Below are experts of layer 2 (counted from 0) of a mixture-of-experts language model. Rows are named router (the router's row for the expert), gate (a neuron's input weights, with its number), up (a neuron's input weights, with its number) and show model dimensions 0-127. Each number is 128 + 32 x the weight over its row's rms, rounded and kept within 0 to 255. Numbers have three digits each.
After each expert's rows: a language model's description of what the expert responds to. This comes from a sample of Wikipedia text that the model never trained on.

# expert 10
router:141195084120113213149122122150142107117141135136087102178145130181129098117121149149190139225152104098146141143111131141080127118096108095070165118170098126120175081143119135164136129131213134118205121152107072126139128141117121111149103106139115189102105132169119216120146162082125101153170090097162104092174094124093136150101129121112177128081116094124097139144151141145066168148075
gate2:127122133167119064118091137122077159121136123117158116088106136087121159160151157137139148141142139077131128182083162076117145166108135140114147185080099123143129145096119174140061150147088051099137116130141089140139087096099078127092151113121136107142097133108080130182087063111114174003089131104201183104148104115151178153130103137143145112101091101131123126178098147093173083144157
up2:132171094159125193126135126146138053135140125131096083106158143184114120137155139136137137101124156088095082123076109098140122167088156122172133066123170135154116112155118104146149124088119107078058138122125124125117176130126137143150113187130131118108219095136144073138130190150141094172141172144050108153145148137192127131127121115096116175113075159093082103037128149142083199077120
gate3:125125103154126118137156092115123159076145165077101145134175167087159159115119113111097140189119129044201150147157165099122109180129140107088162124082168080088130042178080090130143111106128131143109109157115099115113067114134026091109114132126158131117190099103139102091107077057125147135120089144118150153201099115124110154082109126119171127147177119144141090108145075127132131146110
up3:115160151104138154137120132130141081164081123209186098130108102142113105130140144133149122069106096207088105125106067140146149091102118175154096136175083204138135166053164179140133170168157127117148115118122201157142156175122208165156140121132088132152110146131081150142122176189122129134172139085113108119079168155099108122174149097157065126085070121132138133133092166119119137134133
Description: Closing brackets and quotes

# expert 18
router:136139103086135156143171080120139124130139151141102085167081093149071049091049092124134123096162138104096135175064146166093129123096159052130131084172124093126141113101113154181081133117182230120129132137086103099139176152110119040152144068122133125148136110182175151135120106108095088139131122124107123135135099129133115182169155098133112091136113098127117087089139110149070126093132
gate3:152111139156109080130134118047127137111147112120077144116185118137086144112123131086103140096134129156128102107115146132136132181181090114108145106125185136118105183161143108142082164128049090088142119107118109144127086212159120124126114118049131077154151143121177073084159142121199138104103124005135119159162143169067129146155099168131126132147111109146119125104102169123190159134167
up3:102149121088107092130120130083177168145133138110057124081127134095103190128070089110131127091187124168131149100159147134093106160124165119135097131134176129096172110122105153173155107146106140142126080112134143129119131148163089082096117182132137147078069143164132160132207170115182160133132112047105128142227141216131141103132140140094143106135113097159129177156092196099083128115141
gate4:146089127124162098158117086130138160119170165151094119174126132144166137119145022133107199130131085164154103151144143090101111073139080099107129097038146117144147140163122142103129091135151178120125129106143202127060104089078145166192122174107135186102121164095154132103116096125138101180082152090177136138175156128060149165147100168104102099174172133133132119104125114083126138093113
up4:137120128133152092106122111104089150164153073131136140049073130141087140100075156128124180081177106107123077081171111110128141172112176185106162093145156129135092098124154120108146074153134068105156151176094101153096119148136132118132154144167119077118147109163144156077148165087123155133117122187050136095129119170181116070090089119119196157085081154134087126142166132147122157200159
Description: Headings, infobox fields, symbols

# expert 14
router:186105145074160206128085073139171149130094120029145171154111150152160062114108116097160085099133114106140058127109158162113147095101176146101174142134098151114146077134161086131098091142169167135195098124073103092151153107099108067154105127132070174122102146139154158094203168109147104082153115149097098157138126105157114138142111092144141089171156140150110138158137119129099154138118
gate0:079141136192117107090143157088138075171113113203143136113138131111072170132102091144141152126108176143198108117114106153124106166120073095141093130095161178168103185131087107118130128118145104138156171111143211134178081175158165182101148181132165108175099100125072123097140148191109139107151154164169146175194141081138108100101086115078105136127122143088110120125088116108168143097108
up0:046140174196123128131149116139189096121109165178115162139124101128086197136163119123150103121109134146145150174091092149106107148146096081098179106126104173165145133125109143122129136151120107106113138127090161128177098101172163188085160151161184102176121076156141129089128136199100159099150106138163129155138176140145112100070093040115142173129058089105132144141122083128177108109076
gate1:101097117159154119105079172108075098112142119168108141122099177124126118132185105148111186137119123143085153124095104161145107183121103126138140184143156158172144141142152150111084135141112103137093124101177175146148087126144142067065107098129091137130125122115128118175081186099163128128151176059094174161198128128104128147108143168078141240123134184110107112149101165188133189108079
up1:132144137097103064140168092167180161150124151140142127107124091081153097096060164104121119136182141103146090114114124151109142079176136105088075086103157103137155125093150076072152137147110097138104046073108112145163155115158130106186146121081123126118164196071088184073116050164111130138106154162153137121140124107161145083106156117160109075164092122140192108158137170082131137122118
Description: Determiners and ordinals

# expert 22
router:163148146122116140163155106147184102141131233115180086208032122130108113136113132125197165135175188188136069097134160103140129140115094157062148120179125107095112138123119172120113096150155141152144165102097076092147161162117095065176092114163101152128156127124123200139150150151114152131159133185114167143098141148175125144133151118114157110147144131113142141168067140153111128132095
gate4:162153124182114150069108158173128130152098081136128124085131123132191157204130141147106125102088141132132062104118097063112097120120167142115152093115120101122059166172134182055083160154195095121115130137053146120079108131177090087147130187130096128142119109105118116127115144152099153135103153167158100124113087140079188102127137129138108116180133123113150045116137099202114141083143
up4:133138121114102112104105083140168128147085069151139127132163119128152138156134119118182107133111142126115112182126114065066113115132157128134168087143113120072066125169168162120097155133159106110130115055141110111128125180166150115179113190095058140128113088131128153120122131159109200166117072072146133157214078165158146110159107134120097108219088192143100094128116143156146088075150
gate5:125159125116119098098098183095134094146170100190124155108189111160097197144136147089159135170100117127127127111169109157090112149161156149136133115039116148132086178134095143167179165173135123143159127110201128169116145136136157139105154173144090142092105172084136153140129141153128166072128128116134137222138135179067106117123110141176117153048089185139149152148099168177140093146171
up5:126203175112142118086108106113198124174133072166146158142182134134118155133092102135141111121136091157165105064116112164149128155164145132081132117097146121169104128097063094149161179208120102161101153162137115154127143100035164148119099208149132151056112119144121155117143095147156148117127109119137165157196147125131113114153165153094128046081121158131162137146110146191157157141106
Description: Clause-linking function words

# expert 19
router:095129161067094121091170146144117179108150113135147131137121157139073092157109071127154159126126160088126121087107117127128150121078165181117165083114097125127098097139121122143089090137175186128156149154097124153195116109106076105175109126118127158073037110200173161155126134131167109163149093131113050134206123147120154120139193114128149107165101170104103201123124159154091092125087
gate0:112125114126172087194099111145143140101146140095128164103103084201120118112171136132116160184162135205141090116116103081139123146084139166177070164191180126131136117096078092077093150113127050205120086113094137116134140137069116089163161145083110111113148139111057092174103131169192102158144153097163143158110121111153132124134096127154146119117130096159123197119142174150096149105138
up0:133168126162184103187085128089137185094171156107141145114088061166082113095117122102112161136161135164137097135118066154122139124103171128161097153173139122142093110104054048058133123130182097135107106057128153120147175117105145120148136136071070094104161119110109107177120122141191145102117134131132153129091190112164140094154102122119174107108060087164160146132163089149077130109117
gate1:134088088162152089180145128078102142126175174126131140120133158101126098151159115119180105158128137112102114157137114134101038129149124128139146142157141148115121154121122141132102087175158122106088118128154204177088126102119139127065130137059123101099112141064195040153165101115157167118159137078124135128169100153118157104094183163183074124118214136116142153148188160150100079088137
up1:137138163099127141077103120180158145137078094155110131155141108131135117110072180146086149114148155166163120116145116142150223142105121171136128167132118087141131074122161123160111156059113126156118114159117080044133113101151128146174114133187109156133159067185072193115093138143097140146109121157153087149100174086116106173113079085052199138173106100139137129104084119129149183134123
Description: Locative and agent prepositions

# expert 63
router:152128157099163174192127058167137181091142162142142136128100125146123089142126092170137114149121086119094148186094091116108150147125180094114147116094146119131146063121092114163081105072143195099144111115099131080159157177147152094179079110110082126113156157145143176110187157086099131164077096161167089128107101129158154167138170100105167144125144103145088112083134156159141233109114
gate0:112122090155163116091124104101136149150074136134127106115129123137120112121153139130145140152092169151150153134128113119122125146155067163138127105183208146128108138160219125122148125113068082149101149141190155136171070147158121072112108056106119056136147093072204104136199112163144186089149126101187167191117116160124147130107140170144142186116092130127119133152128134126180050108123
up0:120130137158098209101179163115190140094129108105128143150118160108097111151082085110112136123120195154103129121122097144085170157058095143139172150102049157094086117130160165117164117118105163165153140124117080147108151138187097116116092078179100074118087139107128129146130155140122175119087108127150179136137186086160158141178138075101094099104118069099148163116124109194085073179139
gate1:104175111147077116118127166120089074199143097131108104037092121128094169103142141066126086128156120158139143157156128134117124130122035105161129115102156185091094189140161171139135100145101072090098156134091170140113050099128128154135146136096187128147115167114089084167152131178125166137131148076139106127191087102077146096141127204158130128159115150119129123128150094076139110119115
up1:148066097162198137156164129128082128055076159108158149177117115142166087163153135206111113123089142094100076108102173140147155116116207169054124127161084088161144079122108117068118122094145163181128140151115133147123158172153162105111115143169095113104152102115167182127093115139121088092127141184147140149059169173135094165130098090131106127125163092078129124118131128121174158126117
Description: Name and compound nouns

# expert 4
router:091095177089155103162149097154135159118138153112141129112086107101109078148170166144118109156107106116098104107069102114139129101104169204154103114120096091087068073123116087068159076135103135155092159187051144144126139125154172140111152081067122205185107146129115114123108123150116149112121120139129120133130167057112169116107168097118142078146167054113167087177098077136156123156098
gate0:094084132057109102123093105138099034134102099166130134108157098085177067078126142131152139114146160152134088176146112161135104155143128143155098118076154143137111096116115188101134117154167217122112101146146104142127160144123176153138090134174097120091091144127108117163129151157152097167106085083070145186138190177102126117140104098152098164147115068138126093096116106170097137224111
up0:137132125155102164168156118102113168114156115131131096138103095130094176195090135107088087161136125120106151121132122091142141151096160111098110111171104097106131139129103107136137201132124093194119112126072151108168012149127094121216137141086146125100123095108157174114102114143130140090162162117180117108102078093163153127145129116093194173129085103098121158127126157113114081009144
gate1:081163155112200156111116130094155093152089128195130200099138224071134201124165142097117110105165095136113134132138128170118112110156146112129134141129158177134172180146117134164144147192125130133171149122106173167129150126171119135117106137123109073074076097079132158107086151153172110150127102082166180165060100128141119138113138097163133160146086164113153123097130084094066178139121
up1:178116080134059102138121125156121125108211127068145046129119068158136080121133103118097122151107143124130117150144116080129156178114075126123110102130145117146077099198158086096115156063110118102057113111158098105136129133056148088139156093128093197173176177181137128119154085110116130121128144171084093093170183132125152130137137186082122124136163100126122106145134148149162074102115
Description: Word-initial prefix pieces

# expert 44
router:153120119069131162195092113185183152099092120103174155144119139174109109120086120101117115090136152151144127154162096118123125157146118109096119077196103193118141149135114131097128101102221132081127145168057091062143167137115122105176151136122148162127137153199152182107160135162104096142113089111109127120117127115154141135130114125175116148126127187139079237161111169131116109097187
gate0:172085089122173193165134203096099125181131089171131085114085096108095103095084146155133126184168117130194167159116083117093081106200091088077122153086124113093094150125110182134100129146121130110094187131149174121141126089080078110133105077122175077135145096159093140079091116126075141115108135148185108119159113097121102137171152112110112136153110108091132098091159136135115108132065
up0:170103114140184161144049181096160107166145102128160125124111119113096084102094111184122111135160144105131185155119110128093077118170092100131064190125114118061148138141142145168119158143121137094077167138129187085145142083114106103148137072117178090143137131154121154087066113151113190114108131173151168115162103088122101136170135172112113159159174074109171073113155099124106124112047
gate1:104190102080120094133130142132156133106185142131105096172186110110141159081117105170078112165105157192111166054102155120128139104077151111148075172191089082121123134084114114115112217151093165136142146162109176096120143139119086079144074104100121147050154148071161159162072194121141103117149129092143133080106140132138111146161144135152096151160105079143101121137143150160116110148161
up1:119192103064098108124100153145148166100170157163110142157180125130130155091117095176071091166141185184111172084103148138118128110099157100133044170158089106129111154130116125119138196176114154157166157160104164128147141125087097082152098109075134109086154094076134137141090154126148126123151164095098133074057157107165093161157133119142103121178076078157103114168146137153099102110188
Description: Possessives and quantifiers

# expert 61
router:140170156098135153196154106154153156112166085130171137162076138168116035147125191141093111095180120108148124182122140108166126140102109093059175135183122099121140092103104078150137089114128155095176104123108136101147076129138149125100139086166130109200156101101128147131127183171156073119127168170098116079133159094119147124130133155121161121211154097100146115186107102079097172162112
gate0:138145140112128109106134125123085155128181108115121112127103167090135127122091144114129127135131113107104137072160135108155128038143137174061126144088078174113090177142154136187174158110057139156142116173122151115118113062156122102090086107111124077044100126121167097132121163137182142150160111115134135200187082116117117130114117144162081164172093109137067132059077104066179122101139
up0:196162136147085088115122114126120125169133097050159138090098141124116109142078135131101135126147160066106168090159198105124138086142130151072105138095119150156136133097157166209199144137124128156142125125098117113141093117148110114113116077112155122076073123106090096142108109135115112140157092121136113223166108101132101166100171146166058173164135134109032137123103131091171129094178
gate1:108072125166132128038122152076159084192170085112105116098192122118129119102165096063101162131103136162178122133139164136151140163171133061153127128143181148119126139070106178154165123116137136163124100116168145141118152164129152115161099135152058173105125084099154082155093102136093159092116120065104169102130135143142100200191116134163083165151124138131048149131164145093113135141135
up1:167148158149110136173139091114063127131051106093112146109118117139155138129104123151132110168134101088113160079212108108082109119084156150132164104121118145161075120140204117186080153143085096065129103177129183125088153150081114116086104115098123076118153132114139150105177157073136117193088170164120091169119168128157133080082144091076159146121166171102149114116128130189147088147147
Description: Word-initial stems, negation

# expert 52
router:165170161093147137175138120130210156099156183123214097157120125098106091144167181172094173154077172111129075161088132101143172129065165132127152123148112117154114116133141104086140133092135118183103158181059166094132118167157106146140179112100137121168078158107104126089133142105155089156127136107087158141166077117125168164103151106087140063179109139192125123183136136111124151098146
gate0:158088108152100147112113102100072067145082082085101168190144151094099144143127077165120087169080109113162066127164119148113106127187155134100171132156141103120075145128077096108103180175157117146153107178153151161177107120081195084073102137174092126155185142081155120125086169137083115141109119165150129147138120157144068092140111081114138116128101120110094145137153162166153119186080
up0:141097124158116168114129096101063066131093073080141172136098151133117156159101051176108071162077130116169105129192107137091114101159179127128207172143126138138125128133098066111111188186167079140156102176126132121136138138115188102067132162149125153152179109118159112122060131134080100134092098126138163124149164125161077113141100120066107135165115117118097157088128153135136109171095
gate1:137140074147143101102130145165086172107186120148064131154130148121176069198137092133101121092119065108166136141122149167068148096142113156126126125033190122036139113103052114088074097151154097122135132103145142171102105090113137109129126127088084090128116097129135166196130162165139159122118103131130109140125128161168148116144109090152105117163135147161097101133139059153109082195128
up1:096126176136102160150143110090132098161048132124157125108122116123123167071146147120132126170083193163079108121148123108164112140138143105142116111205082102242112154135210168156161144100059169166121141162129130098156129176141126175137091111146135155130170137107150089063139112100148080150115116093114146091105156100088113148105178159122139149085134103107157149132081174108117167070116
Description: Capitalized name-start pieces

# expert 0
router:167166120083092189127175155227181165124141145118167121119121154166170122139119171110214174140089072140124091115108152190137160093087149115115167124120103124087144082118136123094142062148195157150170141162135113050136135146142166163099147093157169129134143134151124121133129147097108116122130099098091108121111137087151102150150120136164181105115145103120166163164118079183056172117145
gate0:096150166174093103167142095118118095110112160149142120091119218115091100135123114125122129180129138060078100110122084124116127110183050137054085146130154152161192104158104134190210171128064135097109140153185115121141157103142124134149095158128122112143179126119130102101129150155108141126102173099138149104178153113073076058135092162132113190181141098133093112142151116153154122118095
up0:121154158150070128153165081120113041133111166134147110114117226127124142160133125121160130168107129081087126099111094089130141076149088127054139113141143154176184095172143121162200180148103153130089128139173091137153129121136137107156065135149122090079184128127158133084134135182111148129098187131139161109197144095076130118126079111139135216152163129139118116174145126174127128116106
gate1:141101178080120076150106099153105095062103156145136090090137122102131212141136139079106114112100073133086111171113162120087075145115046143093121134089136117135127141137080154142151075124142125153152097169185147116164132178134165139138073094112163106118137175124108129129091102155110183154077140184112126141186081114049125067112119115164147157112149137152150122132137167039102110137101
up1:144145150132102085126088099179102127110182130123162081121125118072156145146145121078120106142130129126101135141142087205131080128144093125144152143114089154135170198058105163172106059100095099117143151167127132085141181136157145141140091125110216131097105122094130107144139056149102173115127026192086095144177088089124093131160157115121144128165111118113151102114165126057132110129106
Description: Copula and auxiliary verbs

# expert 39
router:130175140093063159108094132147131116113126118139140157120083146137144113097124152111139124136155130092204102140197161153128133146122152130151144131095127117089076137135091120139191108090188176118137153188125123090178123127092069104143094086155126190097062111165190141136152163102121111132133100196061167159135062149216153109064162130121069091132142151140105168162109129113107155107111
gate1:144134093092110106060122147106075117115125154113100120162094117163103096111088124147144126172091062162096143126134073072114128169156086150077106176112134147124125119066132115153156101093115141104170108130139115097121171118165168076096038187128130105140099110118033124127121073115128137086101160120121085126112121150100146159138127139147128098096089105139035167176079070097118131182150
up1:128129145145154158171147129150195111112105122124149081142164144102171157158144128139103100127138148088151185187154165157113106133100153167166162119177176126128103129135132138126104117098138159163104145098124127107129153161070085115154223054064138142150128190131190129179163151105150170159120152085141159161162207132134149146122057142161183124103196136175165109164133167094143129100141
gate2:153067143181135125100145164113103138181145112118120104112085149149193126159115077140171081116099148152097146093152166063151176152158196119109147145151096103132176100111178154130104098143113136151123138063104124165139140136202125086122149164182133108084149155158078128131137166104132133110126158160091141147104146142139149125060156117146139201138157135223191102063112136086101143169150
up2:164125136107167136125156123162193147181070133122127064086125089171180087130087086102132121168116163134104104042134130100170110155170141137084169162105088142125163135100124176171132180115092156149126135146067104131115155131182109088159139138118095121111098188146097102114142154143218120169165134173107125128118110169109108078095159068132109149123118121173122096080130104057145124183126
Description: Small numbers in dates/tables

# expert 36
router:130143177118112137160156147076148110138110139163118095169101177125104081148098076107170119107123177129097181090158138161120169111080125144125139171125069126129097161100170173159139085142136113090147082110126144154123125119058155093153087152132101193093140152134139110103114219144158108081196070091080118155087085107082132121128132102173110207104105096146155163155166115107115152081170
gate3:110155117125121092109088122104106093157156100129137171160180132164118096089158140141133167145081096154180092146123072134084125135138057152143093106108161182089126082130145109125164149166089119096127135131169119144121067109121169063024131117156153080138150125145101124099102151082142141080134149099087109123134083137100142081078181158130164109076142158147093099155155139161047067081143
up3:136137151105123069118156168146109097133142103098112143130110161113151121108163147125130170205152101176160078147123129148126130156112104179177095134129110211111117127105153079106154171162117118120185178068161054120159094110112127017082155103146146100126173131178102133126091078074129118091126123126058106116115108092123138078099149140100119125117144118118123095130159172146042080147142
gate4:095123121162168151095170097144184128135111102152127112117155172129143121173190058131084076135140110082147112121131086171153094192184119124192108114122144124182043167095144131057128139158099100139058148165113128116148105104072187086171125145130099121070176100154144118146150116180098143129170156102170142150118104163097092115151161093100123115105131129089068175157142104141155132105129
up4:099127135111132146072154105157207126156098130158121110090109185165112149153150037161086109143164152088155143129109089160129088214207165136141134108114098137160089145132151123090155159090110108148068163152151151102131117157072206094183115117125089134130188110146137119144152111114102154136172143120143111116116117164122068111133194121092111145089122093107068149155110095072155110094144
Description: Table cell pipes

# expert 43
router:137148103112135197111139133144185175128125116133175097142081183098112147107146149102175090075091142117141121133118179120050092143114152175091196161147082169134136111128177101122103114144171216107237103115121134102195128116119137097148118147151068150136108120176169128143151116105131170094174094133127111046099130141122067105142144097141148150139148165131102158141102163140103100117151
gate0:159054123148172070111194097099087121144124112132096210128155119123135139102181133133132133130112121110138160100189150081139112184147130106177152128122121156136125126150149131151140188162155102181055114120119109119077181136133206075121172144080118130187074115119143173154131183146112156118197133142167172131119144196119102133118158091119147114104120142088204111172136149148143108147167
up0:155110132106073119138137143125110143107090102129120124156115110096101155175160186156128142085118106113091123094132151061124137185112181120138087105181159140129141157207134160121090145179088101128113187183060127091165135151102153172175124146102137196174051113140137088188160153163116136111129172137104096101094149133105132176131125127100151090047160147114149139192134121085088180130131
gate1:170162086179133097063167155125138088073166107104112141104138150093126138052124106111138153143090134114114117158145168144090109180181162104058114077130098155097223111089114083118107145073093080061123129176124137096139130145155142136117104135123160092086147123145123095139154132133141131106108069150126113110147098095042117115101162174094096110107127098120073113104150159147168109115052
up1:090081124115155178172059079139114147178095144120156136164129094187138122184132133129121088110166124163147168083097094110200117117107114153191109191133125112166095123181140187149128137150122152191121127054172137100122083175093142137099151149125075124157110125128174139132165123147111131131176177082115115154127139178219125158117108167174128152101084155152143143101109109147090132149181
Description: Definite article

# expert 9
router:149132123157089114113171126143165168147142094084118097149134160174116157128068158109142159086159133142070146036144132120070144089105138119121158157130132207128123172158091161137113129172197229131173084075048109085158152129049064138154136105112123138172115144099130094128121149099165164106131118173097120084116166116125155147129157126142163122140124167174159108122153123138089128129119
gate0:172114114156109151074060147080125086119130122138116142049132150130156159153166096167122187134068166189079124169125169116147089139134105129137156153084092165174052117119124098065138113073120128135114085088126171153131136111095082143094162122152141121147155088130121150088114139131142161110172135101114122090180112183073140115108140150129080145105147093150072063104078106171118086157076
up0:147157107179151138097163125127145126104141168113090142108101186100170164119093159168110178146106142146085170201132146102122137082124149106143152128106137135165079105167143128078163098093130113140114122090136108135124136091122114141086142059159140084183126132167084114148099128125103069094157106117147166055193154192068121090092140114120140129091132048163104099153076104193129107194090
gate1:111121146100117074152133093152114143145154146060123051098138152163091143127130095145140112073143149145088011106167125118133172149157105206152146094154135162152123114095073173133134152121143142143111197137145147116160150147133182166137132109164091167126142139044129096092089172068119145136173107098151176127162101126129133093086071102120157142184107139124172114149115166151147176104155
up1:103135184121174088187112152143132163162062156095147114194165096130131170135119170166171166075141159093104136094202173101158194123104146184138092121156064096104200134068103143121126089094100131132087140100140175160157117165100121170108122148155112146105166133090131131117133108127081144139123125159083151116099117121125130180081205131097103118160158167140124150175113105108103127085175
Description: Coordinating conjunctions

# expert 28
router:088103167093134175129088120167139109088142084119099135152079180135085114176052109105148126118129119094119121129105143150115160169096166159176162161114069147121154124140110124174176081132170128115140110114122166089103133155084142143138056063057114200144081159150156141173175138165149084132149116168144078097121079117069118193148168123142117126139108101122098169161148152175108138072111
gate3:110082084153110169132134147154137110145153150177118133085118104166103129092182084130142103229128094137121095165104095143133114122129137180156122146111156103125126152146111095101064156148154102110146128055136049106102094058107095176130184096174097170105145126142143077105171177102158088134166180183138162123124110071189139114110147118151142120117155136105081183121096134148141144159194
up3:098126096162132142119115167153081138168128157137116136109124145162149171099192097123134138220136125127130115124103094144139094140152139171148129113120126102126133176146118082125114153208185086108159136087120098128106115064108068217090167107144118165124114148116134081115184174060156070140154155202128126143091105069194110131097174094130148128097130171132069174124121133146138139153178
gate4:160131141138097170147150135127129074112145197087192114103094107146111116140107115097158112139137090162131170106121116135125106135079108113099120124086121170128126105101135080154063133075103132071179179154096050070198164127089102128098075094141116083152117143162144162080039087127120185162165137138080159077119126155136151144129133116115126081125154098109137162049076114094128130108132
up4:144146162132092113146138180084146149138159125127069155158138163096179153143151121112079112161105106126124122118172139111112160127155090160142090102174085133122081159207122149117155121152146105153131095145139099133075113135160088181150141116176065150127151087082096068119195153117142129115098119091177101167128091118136178099138036075083185146151213114150114161125175147134144130162177
Description: Table cell separators

# expert 27
router:115123105071100159173146130135196152117143119104117131180103151153142084160121130120161066149084135129175117092140168163095132118079173123119183111130086147123171088132158114139111142099233174099157115156085047123159119112077109086161113073131125124068098112131133150166145154124166069146102126155098117112135061132132150187149162138147156138136098132149163188107160156114078097070110
gate0:158197142167104099112133124149109091139139084112121153066112094086175157152146170132150122120177126161141165099104146048182118133163132136145130103105155150156111182146103115137153180172112125132064174089141163145153143103148127084155162099070141117124132172097168110115105080195112154152134129101049102138111134140077136139125113121093167192048096179112121054143120091113131146161084
up0:115085115109194167091104146106120154095121182153105112178132163137060112081114110101165100108075110092119134146162109154088140133105137107098138143141141115119123124078127095135093062069121093150188127138084104109090079136095159188073119141203124152127147071144083168151144157031156094098135147150176139107124137110147120089121151128121109059198160102164147180155117140124134083129138
gate1:176183126130091142133107174119091122083104046122159141066139129160109106048132161134100114156113115112115129093077125144149067117124125122143116134156150149137129063122084140163210134105151130013165132166136093125112074117122109142081129104083136156128109101122182140093154109147109068152136088111117106162086104131208123137099092144147126138166109089148116149102147151106187126193114
up1:075109154094159151136127038135163115170160185109139128163070129130146091178118150119126159072126123152138138145159142091119193156134120100109140101094108094159145200101127115086069114153126115216102082098129155134128192118140081117149108137159078191159146130113057118193128153146175214114113121133143128099158133102069122116132158137112135156104131165103118117196083135141119128107111
Description: The preposition "of"

# expert 59
router:134112140079074200187135085147195106104164171119129158152126133168148110147125137094175114119120089094114128118184141139102129139093131103133201125107110072079091113096153112105165127131148166111158123144103118151170190130104060088122098084131162122067108140152145154121138190127116091126153067128102098126145128064144128135114168066104134140167122149147100189157200084174063152103133
gate3:078122167089165121125114176103138111165120117126076130126118163043204155126163095141103116149118142078123135135086112142112190135187132152138124137077054119146122106131129089134115161134138107123111145108170137206072199062140118103099143162140167118113178078108121069129080034161090133105097159071144132135164161147137109141147108138079115119119112097175142180153123160105142135132102
up3:089138162096152165161145135120157157139166091115086107135116112049189146119153139118111119161180147122129141217098066183099189117138117059137117120120112106160140103094088085118143176197132113102156121082135126152120174080104179113140144124088169113125197096127103094071103065155090111143131136134110150104173124112178107167153095125084115139197141154168095133137163133120144140127070
gate4:125100153183230117119129144115085123134143112148200127126109109109162116115159167123124134143147122134142132166121067168114075151105110105140114160143121207095183108147098097018113121118090109092067131145114199114137153138116137171162145085171140072109100132105187126088109134073100149119113140161182188101161106103125148151100104158083090117112087147151121135120090134114140114118195
up4:152147123081108158143156123146072129115072116094079132132158088149132129157091137087096122161141094079124129077190136096147126061146144133052126163127100135124159118083098129146183145184134156100192175139147161146110131110126082094139152186135141151090142139144114103183129087131131083128081130114072130101070159140145184089208101068163130148182109092123078123148148089113158138174085
Description: Digits in tables

# expert 3
router:110149136114092156144105103099142117115114144092101083183077143141063108113057123173130113078170146085116136110096102169156069109090107080116129095141121084088133083126109114140099104036168192132174093147122123135107107161111092092129133051180204165091122112186145132182126115138104103121145096146121134164094134145131138177137133091076163122119099137157154082145162122175077156128168
gate3:097104135165073115104100120101118112153149137126126233096183176127127162091190103106087133103112073162158148170143166179108182138158145075110085146173147136098120095150176129104148200122102136106106098128185136146092132083116119208164104176078156117148099135155204148156163150144126133110118091092103152101135114146157100081146129111138135148158127138126127072151131193085164121099152
up3:103163126138130176118132140141105121117113126093129182147133171171181121092170121088137127109096110143103177171155077209104143168168143148131082128159090190103146091160146103113172158119137151095114152112179112164088102071146102172164085153082193115192142149167148113164170146152106123074111093167091154110154161159181146123143167108137168090150136118146194124148083145055170124103142
gate4:135098117066078110128091141162106043104102140113132138087162128140142200141155174176137092175132127118175211118154081159114123114154152162194181106067121108151084152154138152089127176098093135112155121151174127149139143132139114164083123138156116170131182160148176108145127172138182080153125114178088151105111118130099162193155136124115156144133120109123163150133105141158092128077218
up4:125095097121093151167158115202114158068158195179103098116162123071153154142167100057082131155078138110136083094070188068163124117088092147085153103142126150099150142115131110123138100124102155148085145166104136136139112150154119056130121097109091146114108141140103197140121124150136151059089118110133117119080139146094155096136107115187140074160132133058114116138186154158094148074088
Description: Past-tense main verbs

# expert 29
router:135131112068049140166106139215174175127143141105136111118083115167139155184124158144150102171122130119154158104111126143074102149111145149086147138152106135105092091120150130101127068102128144133153111103097100118134164106097063139098142111126056157073140161180158120199104180132171084065131083169111136095110157092158104181166090074129137119180171111154114135071133127171093102100133
gate2:209162066137138141176099172175159128132151166153160180129130137095133136108141116069125116097142190178105087102137182135068127115171106121165126138093116121103117181112132132121127158107145117194105132152104163142124119129105125156173112126182140096108128153121114139210156122092176123161177147127070135174139171115113183033159109158146124106170125175129166099155133087102092059155117
up2:067108201100113131114157101090106136142087094107087115125121150165123131160122156186112136121138074076115156125129088127201125106060166141089118127152133135160134062133106137123134070162112128089143109123134089103161119103167133085096153108076108149138116093107120115040121137163080109127084105122155130079132072139185086224120159083113133132078114104105131157096101171159155192101118
gate3:112114166117099077165174136185092137120158129131198146089190127105134138170140096127112127067098121157083110097129124115122135172133175077086140059098126105184156116138150143131140129063130140180078156216134057141113137158192070104115090205087158127119174104140146135139147151098143149114114144094124122149205131102159125103146105135097144163118130123145126138137076070132168090098136
up3:077101098143125085190157110188117149090124085153166158092147105104165097140112096160112107130091052172088119151131116094105150146117097134114113068155139112176150142144116148117147120090114174141082093153144088147099163163170093142173115194085180104101164119092138143133142152114100120127123122103115114232177154102154087072107092103133159176075100096190181123125115084103171126124123
Description: Commas